Below are experts of layer 5 (counted from 0) of a mixture-of-experts language model. Rows are named router (the router's row for the expert) and show model dimensions 0-223. Each number is 128 + 32 x the weight over its row's rms, rounded and kept within 0 to 255. Numbers have three digits each.
Before each expert's rows: "mostly gets" lists some tokens that are sent to it at least half of the time. This comes from a sample of Wikipedia text that the model never trained on.

# expert 8
mostly gets: "ague", "ler", "ington", "alth", "adel", "York"
router:103142113080137160137177144171115081094144203128138102132111112061127166190117138126120085168148106147149124140106146158099094191138065122161151106119089204147086164164140110097136093091150187154134132101084146118074114205202102133191166111056160101130157127124137118149115105105140147124108121139071071121094031098178102137093117124141138071112119143083108148193116155095158113087100122152139132112163169084124108095173064153140111130078107150122150136116112135126105141127111090174133102123055176084138091092172129179100159201181153144159097114134076143107096139099182167128125147148117141157099093160110080147103126146176080071103166133151137114144142116119131113107138

# expert 14
mostly gets: "br", "f", "b", "ersh", "h", "eph"
router:117075110084134100062175063095097103125127057199149135126142136153077076139169110087143139146087089099072170123138101163111135078096124152161132100111144109141161104054143087102087140195148153138096145094112156090131091076165135104153110132114102141148164121133140129127121126128117131157120085119121161098156159086169148133111142147115109075103138107090077121175085169079146178109137160121146145085083105164150169157158093133116089076110090134134123121173077132140113070157127161088063105112143171121142087155179105161094169143152168135107160106133135148116059157086088114157158171174143160164187151080137100079079142106107169217087119137099153142147176198099105134156103

# expert 4
mostly gets: "was ", ").", ".\"", "=", "\".", ");"
router:170113088188094120092140118152136096095061081091146159099188115113153134147157159175151041138094137170103141151178131103094139106173059086166083140143061160163136167146120129104144173086145061155186140119124179127154169127137116095121134141202088148178176141128163098116162155176106174155102139138125113122124151102131162137125079096131093099156202187123087141170100151130135132109144154145135091090144155110084118117103101096149160174122159129123044158093077109104167089072184114171124129088161171109153171131151121138122107151155125081103061127090115103059157173157057074140114098126116162127135111070135139085126092113124127124132110148155147135133158134137148172078136

# expert 2
mostly gets: "(", "^{", "U", "[", "_{", "born "
router:085113080111127152098183135168166105145080100142140130128144145152165107129147118111098138121115172080132183176141151116104147181140133123189151091097091075068152157165154146092094075071098149158097143126141129108094161133147136131093075134102119118083168115078146110119160172149129105180103138113158133181111124079087091149175172164091111112153118186150142131159113096185173131091111076118171096098105120171133120135117120171106157136170065177105099148208060174110114157124169097121079128175106084147094169119121173161157138126124175135159135141069088085149109174125142114108151120115106122131121133189149098122078132192144069093183148173088161128161195155175098106061102

# expert 7
mostly gets: "National ", "Tr", "Ex", "Comm", "American ", "Con"
router:115147121065085077175091148182151176149110125064182092085117144039157125107120084127099155063088098176110142077144086129111103157116144187101086078093163075107102141158121171092105104102054093111088148160133087136125145140206121086121138127093120122112111150158114193137136085119106097164146134148110166086114112150135083122124201158122117162095158155102138136147179126107119100074109130121128162180122166176126144159086165097120134157109074141103151093124116065162121111125123112112141143116209176095162084120132143103155095110131145136092154152067089076126147159094106163166144148076154089149162151122112094141097153083157155142142068169104131098128163130142142139137218

# expert 27
mostly gets: "their ", "his ", "this ", "the ", "several ", "many "
router:166151185079069159145069075130159153181158199112107141130089102112085161120094083097169185087088140124091061147166116057158139110108148138090137189141109126092177113123087166139119128137145096151125048117094102186107169084207092114101171114167111176114118114115117118168101127112142107073175153088149156137116129118147137070154090099160153112077069164092154161095124114156092106077165118147145097152112153114150143099105160090140141106153142103128170113129182075161102189118111114115170157165197114168069143127070071155096114160110092161119162132138124110121101103136093154166103139092102123162158146141127167131183142108172105146138060122094156129157091155147125128133106

# expert 1
mostly gets: "| ", "== ", "=== ", "==== ", "= "
router:181160141160117082111137121138146093143159163104081163146091146146145113082120157121157183175155116114108103095095108095138191135116112170066168123148129097091089134152102129175088118164100185165147120164144144175083163128080149114157155107128185137125112093115113126122141094152081170126179168095123145180137065094130159053122110122157107120155145123107211132104125113157022138144135139150140155100101069058094091143032118106098152168142122131165111117091100153175101108100146108094122151162152100119056127132135149074159117172170104103134120093146125107093121104124127144159109100170111124073150125038162161094101162161111099090147147074160158124097066159179109162114115

# expert 45
mostly gets: "January ", "May ", "August ", "November ", "February ", "October "
router:156151114151105184095159106155071069154073085171107109085159097084137171099113084088184130120107097169147097187082173198105169160137156146150172122089157148142148138161115067118155191119095116124086154139164190071153141114061199144104161160119135177158133129142188122175100130094108084136147130142100130135124136151118089144081100145060132102163157100109130087086125127103144105183079161168125165195131102096128168157133071150112119074119106130122114141113116105127078142080173115137111125146145180091163151123109145128151077099159136128150089169137097123138144172112111113141133152151123111107157151127161119122099117173070119096139112185098170145042110146060161093099190

# expert 36
mostly gets: "ent", "Al", "De", "Bl", "New ", "Atl"
router:102106105076085134128134140155142125086079153101153152143081107129174106079122142125121086110088100104103170150152114122094088101167184167163099060085147164143106134098087088143125174162124100151093182107082170117123136136071170160093174157136087115082110185165142095106056148121170100138089169144152145139117143120161080130150192158156189125183110064092117115135123136130146072143114109165155132106112201119100084113178102140118132185121098168088130179132098134147150128118172083188135134172147108063093169097169168093125073101155161100123103096159091090098183108121179111084132102099140148127092187162166104136058173170171128092119123136145150144100083127092093121131149

# expert 62
mostly gets: "contin", "Austri", "reti", "Er", "includ", "\"."
router:088057051151121152093168180192136125144118130126179162187132151104180108099160150114150094097099101139145152162142105163055100131108135169165101099099119090105121167137133106127096115100164099144137189133123171084121157156126143182120113199075125116144177110157141111096077127117087118174060124130073184129131145115140071174166137160160102133144149130098092100164110162150196149127056091127175085116115160133131120135188111120092067116105123201082139129126086126091077118151176059156078184105119146118183136161159173097161128082134187103127136105157112107137121143171143161117153101100131146135110124179151098132102175125143105107069135166105127106196164111096133096128116

# expert 22
mostly gets: "os", "became ", "As ", "Ros", "as", "become "
router:136104120126106087101124165187138120097079146091168120163172122141163147166122190118141100113103195082116114171134108120076140152097109136072060154115142102156173108162145084184192188126101107129077142131080048120112126123163101161154102176086119121172143160115146093132143061125153093137101140140114164136140097112105087100157097194179146086156179135083090156163106065171150171164095107101125079085134159105187065103158168118067067092158142155121154165133131106096133132155167109095100146135118106125124114117137143089141178131121129090098109092093128143135134151190147123139219065134166131134074075160123132167127170133180141114147175176143156134152141123130125112152183

# expert 3
mostly gets: "l", "m", "n", "fem", "gl", "p"
router:130076130151084107111162071081122178175156144140135124178113134195063116121143068129124122157109141091100129092182119174147193143104183161140156113105130116193080162120118103097135147138089074130099155200180103125097098112156121149162173142098097129136199103167174098106085167119155136160101139111119138095133144149122113177104107139138126149197166166117111098167137116129121040081100136149153103154133129140121181159145151187131142186151182137091070118080107170095204169113089131148133162140104140159125110156131140171173143101067176112122193101137130111137109160152155185086091160119120142141136143157112149082109164083130150135147149138123071089154132119222164108121089

# expert 24
mostly gets: "atis", "edic", "ower", "ere", "oung", "te"
router:117092115174177086109105143074120105128104178076101146162112147116152126117185085193121069125166159096137142203102176147139100119117146095132105127162134164150111073179159144145117058066150079096105144158095096116138121159141089149123086120079126103111121156099166080193137156135071078134096157119128145126161122171095169163085131165113111106114144078149103111106149175091134126165105154169158112112144171125159145133108122130154154145115134155088124147166069179099115135148134182087168189155136086132150169128078141189141141113149137073109184122166182130131086093201084170135109087110112172123141129139117128132145114137176194151098135117152158215143102095093051132062109

# expert 42
mostly gets: "from ", "during ", "between ", "after ", "with ", "against "
router:154185187161102140152071085135162162130182085133071125148130110129098136170114077095114165196082105117124102140095130111146156132107151125077078124151134106139176120118152147178133145108158182155139086064161156142171170119083135110133135111115126091115131128146155085104161144117129198029115101169119078149113102181179136047148128129124132124165099094122183170138121092137040136113127176125106151191200108160151128104106178088192123172109150109118072156184148121098098111071122123084134108157167121101120134147115111169112097116124130199181144154143161201144105099130115081089135127167144161148101141159128164141158162148171137155118091149163186102133115150140097144082137

# expert 46
mostly gets: "): ", ": ", "! ", "\n ", "– ", " "
router:151139110119105130100098148126113127074112137156091150121110132101117132108180205098098145199114210112088127120114112097121099153174131194118116123148155171090104111115125134091114123117125123149127146118066145120163120167073175102155078136108124082110124186145064108108115066084116159155137084163135140119113108079107086085148125075081159141058115101168086084176179165154098154132111100104129123154136155189167133129134146142087092208107084069149153161106126134083118131177166109097082183109094119114170151094127098173172118109132138084094133127130166112117089141118060155149142111205176168159114070076113133101092050114085082103102131161135104088155134142145145073139095

# expert 41
mostly gets: "mon", "air", "ear", "mov", "row", "Mon"
router:106138087169097129138132171133119153119133176082138172110158161118146104154085155076143101109119124117195166198085135097087124118086112105150114122140132068147135128175133180155135112187157182165119169143158165117097171113119159139142090154109151203107102064141167107078093057148114147187117133154118135144141126132092126135086167060175093178186147130180102078122099162084123129103097111110111063114150107152197094188149137134095126110159133162123165084115142151158110104145160110175105121095122178125153122111124127071162086118166154122128173159083136145120090092095131118124207082109098143167197163129118099107137205129173108102104158177097139115172171124156112113078068

# expert 9
mostly gets: "Lee ", "ton ", "Smith ", "itt ", "berg ", "ko "
router:107228139162120192152147129117129134127165130088152114089119091105028141148190138162164161117119176158088101155157123135127131169119110143161178193153173106124165117082114124149142141103116161142091105112120157128115148114098098124110179139120068069106109170106096128147157161138150110123127108129091080156159117091138163134127108094118104157166099102185095143139105164121154143152141177076147102169154171126060118145062079133150195111093076137193122114100182151187144157159101104122149055165105124121092075094150150095098165102116160124188150181122120173161161159139137079180155134114107128130093062117101142119188075122093138127098132106129083104063121123127079154105174

# expert 54
mostly gets: "-", "tural ", "essional ", "uni", "ior ", "ial "
router:130069142100112108058135168154053138111116222101141127150087130107126186117108089076126128103117154166145136109163116145122126080114131127129116132095098104040145164124081122089155079150165152127150156095168148134107105061181111133121107064098106116114148121086131075089096134152135173128118169151145159132129069181120135175178088165189126163100106166061129125144107167093137173154086136132185085069119099150192084143145125115097139171143101120126170091170084070098149143110145098112173114088115100101154127174150170134154145095119126127068099091136132084073165130123110172076119171129105132182086163159144093136100086085109118135132112161173103126165174142095151081176125

# expert 47
mostly gets: "'", "’", "album ", "Best ", "“", "You "
router:114122094102150142106149187150142119112165158148133087141146180116157074115161145121112126157172138144116130140151078089100125111127090193171091077174168145116124119168079104120098136133116141157091144113114074140161126077190153136139106166174093166185164096154089136110148146107113122161122156165065178130095137180157055137164106174078066130174153170141130117097085155145130141095100120134177135165163163139064154136169112176117144147110172124125159121109152106091106083133129105108090169055092139067159139094168101107118102172084168092154114104170135130075096106172172085129082125149109110186140045202130143115118145155180152112127146118100054121150078171130151090090099

# expert 25
mostly gets: "ator", "ology", "ial", "ory", "olog", "ual"
router:117117115167184091147166102144090095110098160134098147158083139166169117156071150119095085157137099073121118148148175130125118167151094048114113130110122167189125115142195109127109136118131085102165103098111111137134120152118063114172151114150141113135088121076157125103135090170137145152177071121177148078115174132126146134100148075136131147108123130086108113077116097124145153080106124080036173105117129187164142099126126133158149163197167132108103138110118163103125166123161255139108098098137083054167088098098057216116120084165120171121107136141123120149163098111146108085075126174139088169119094121120081159156146109101128152154188113167101108112122098114108156180115

# expert 60
mostly gets: "sup", "Arm", "Italian ", "Japanese ", "German ", "itz"
router:096059078130127130074126191196124098132130095147162115173136151123177118114145135115164112106114121153148137141132120154073110093089113178121107081090118066107095155148152073130107132111149113152116176134100155110134156143139146178098110164088167128123190107136146130124076136133101105203061119151086195095095160113149074171124149186137091143110142157109118089187129146156183162154078136105155112128140158157099115108191099111097071131116102172086136103129074124097103083129178066183114161094113081078182135132183153087160114083113190116119158101161126080135116182155156182153154137070147135162151149148133140152101182170149115104060113177083117089158165124133140086133115

# expert 20
mostly gets: "ta", "Ha", "Pa", "Japan", "China", "a"
router:140150073131089119166189123135129100161096185166135153089095084135106134092181156194123082125112115170141121181145106157078116092101154109124112087101155099125102119143123118092147142078174174113126153190131147083120181142118086107120079160100115106092113117151112102110156126155159055141090104171114133175117075149221135172169116101149091175130161136068121138164176143087160130111110144075163104128151206147129152079140124151071122148078128109086130156069068134182082080148159095121120104148066082128115083151128160149167169127092150066147131152154127140146085131163138161151183073130139086141101112135145107104136169115143193095106105155183092152145169144126097092086154

# expert 23
mostly gets: "), ", ", ", "', ", "\", ", "., ", "); "
router:189151139127153129146151118151105075085162094167063112157158129172129160171143150141154180111118125150059143122099124137102128135063114085162121116118127179100131115134102102107104181093164174187168127100180129144141087181094143169136137129146122121112158102095168161146118117099213147159170143121156090147062144174102183163163113071097073127167118051185099109068167120134080163112153143080164082085158071094144116085130182213105132151153143127083134122107110123089146092071118108070166118153132104156114140167158077140077164171166116094098106165150117139152179116132096119111118152105101139138131135159108123146094075140162108176107113087174096104154087119085169143117138

# expert 52
mostly gets: "ersonal ", "didate ", "stitute ", "lear ", "cept ", "aper "
router:119150108158130155133041137066113178102151092106160099172139136137061161164157090176120154077171161110131113160167086141180185103183138125158104160138164112101169136118076163135147089112158111083097071128095147136139140142100105149125117132131081166157089185061143087124172172119115134112178105153111111161178142147085178150118115102151108151135136095188097125064098142091125154105147171144125120161137107173109181129107129163203113127122086146164124175139138156146176127157130120090174080129116062132167155193112059099167140119142115122130185148115146143131088136149154115113131068101098092148153154100182136184159098102107158146100177139126099122111088084128104219110066

# expert 18
mostly gets: "ina ", "ta ", "ra ", "ara ", "ald ", "ya "
router:151206148112131150163165133159101122122100110117142146123152101133107176109141144116084177107149131172095074068132130115205122123141116135109169120082142119098142158155130128122147158181161116126080068183140150089174102067086159083095172124152120177081109117140098106131151147147123130135214145138118070132099170110123128161158145077133116131134183148165085101131116117066152131140125202084118102166174145106087105087124156088160149087155079095182174173156123143094179127127058113109117055111139126154090058123085096086106167134116111162130064169141125121181152161056153122185112088153106102104142117114096114094144079132080102127138164111078111105084143118110178099179146

# expert 38
mostly gets: "inst", "wh", "hom", "col", "dr", "phys"
router:122105161134169105132092119165142200148116117084130159141067114127131077126128135099191075113175104107109141074115137129137084112110145142085135110134171103134115140103150088136115143121121105175090120097180145151096162084123119108161119141092119105119112100102122136185111198075148171121112083146170127118052184088099124150105128183111091157148168148097162127143109114150107106161147160157166126162137065157191094136148190145119125133084151167149142078133131149174071088063132140141095148160063119141113176172178151075143110129162160119070158132130099081084140163118106060106107179087117148121137171166190099067146119114188203180114113093101117156154089183118164161177104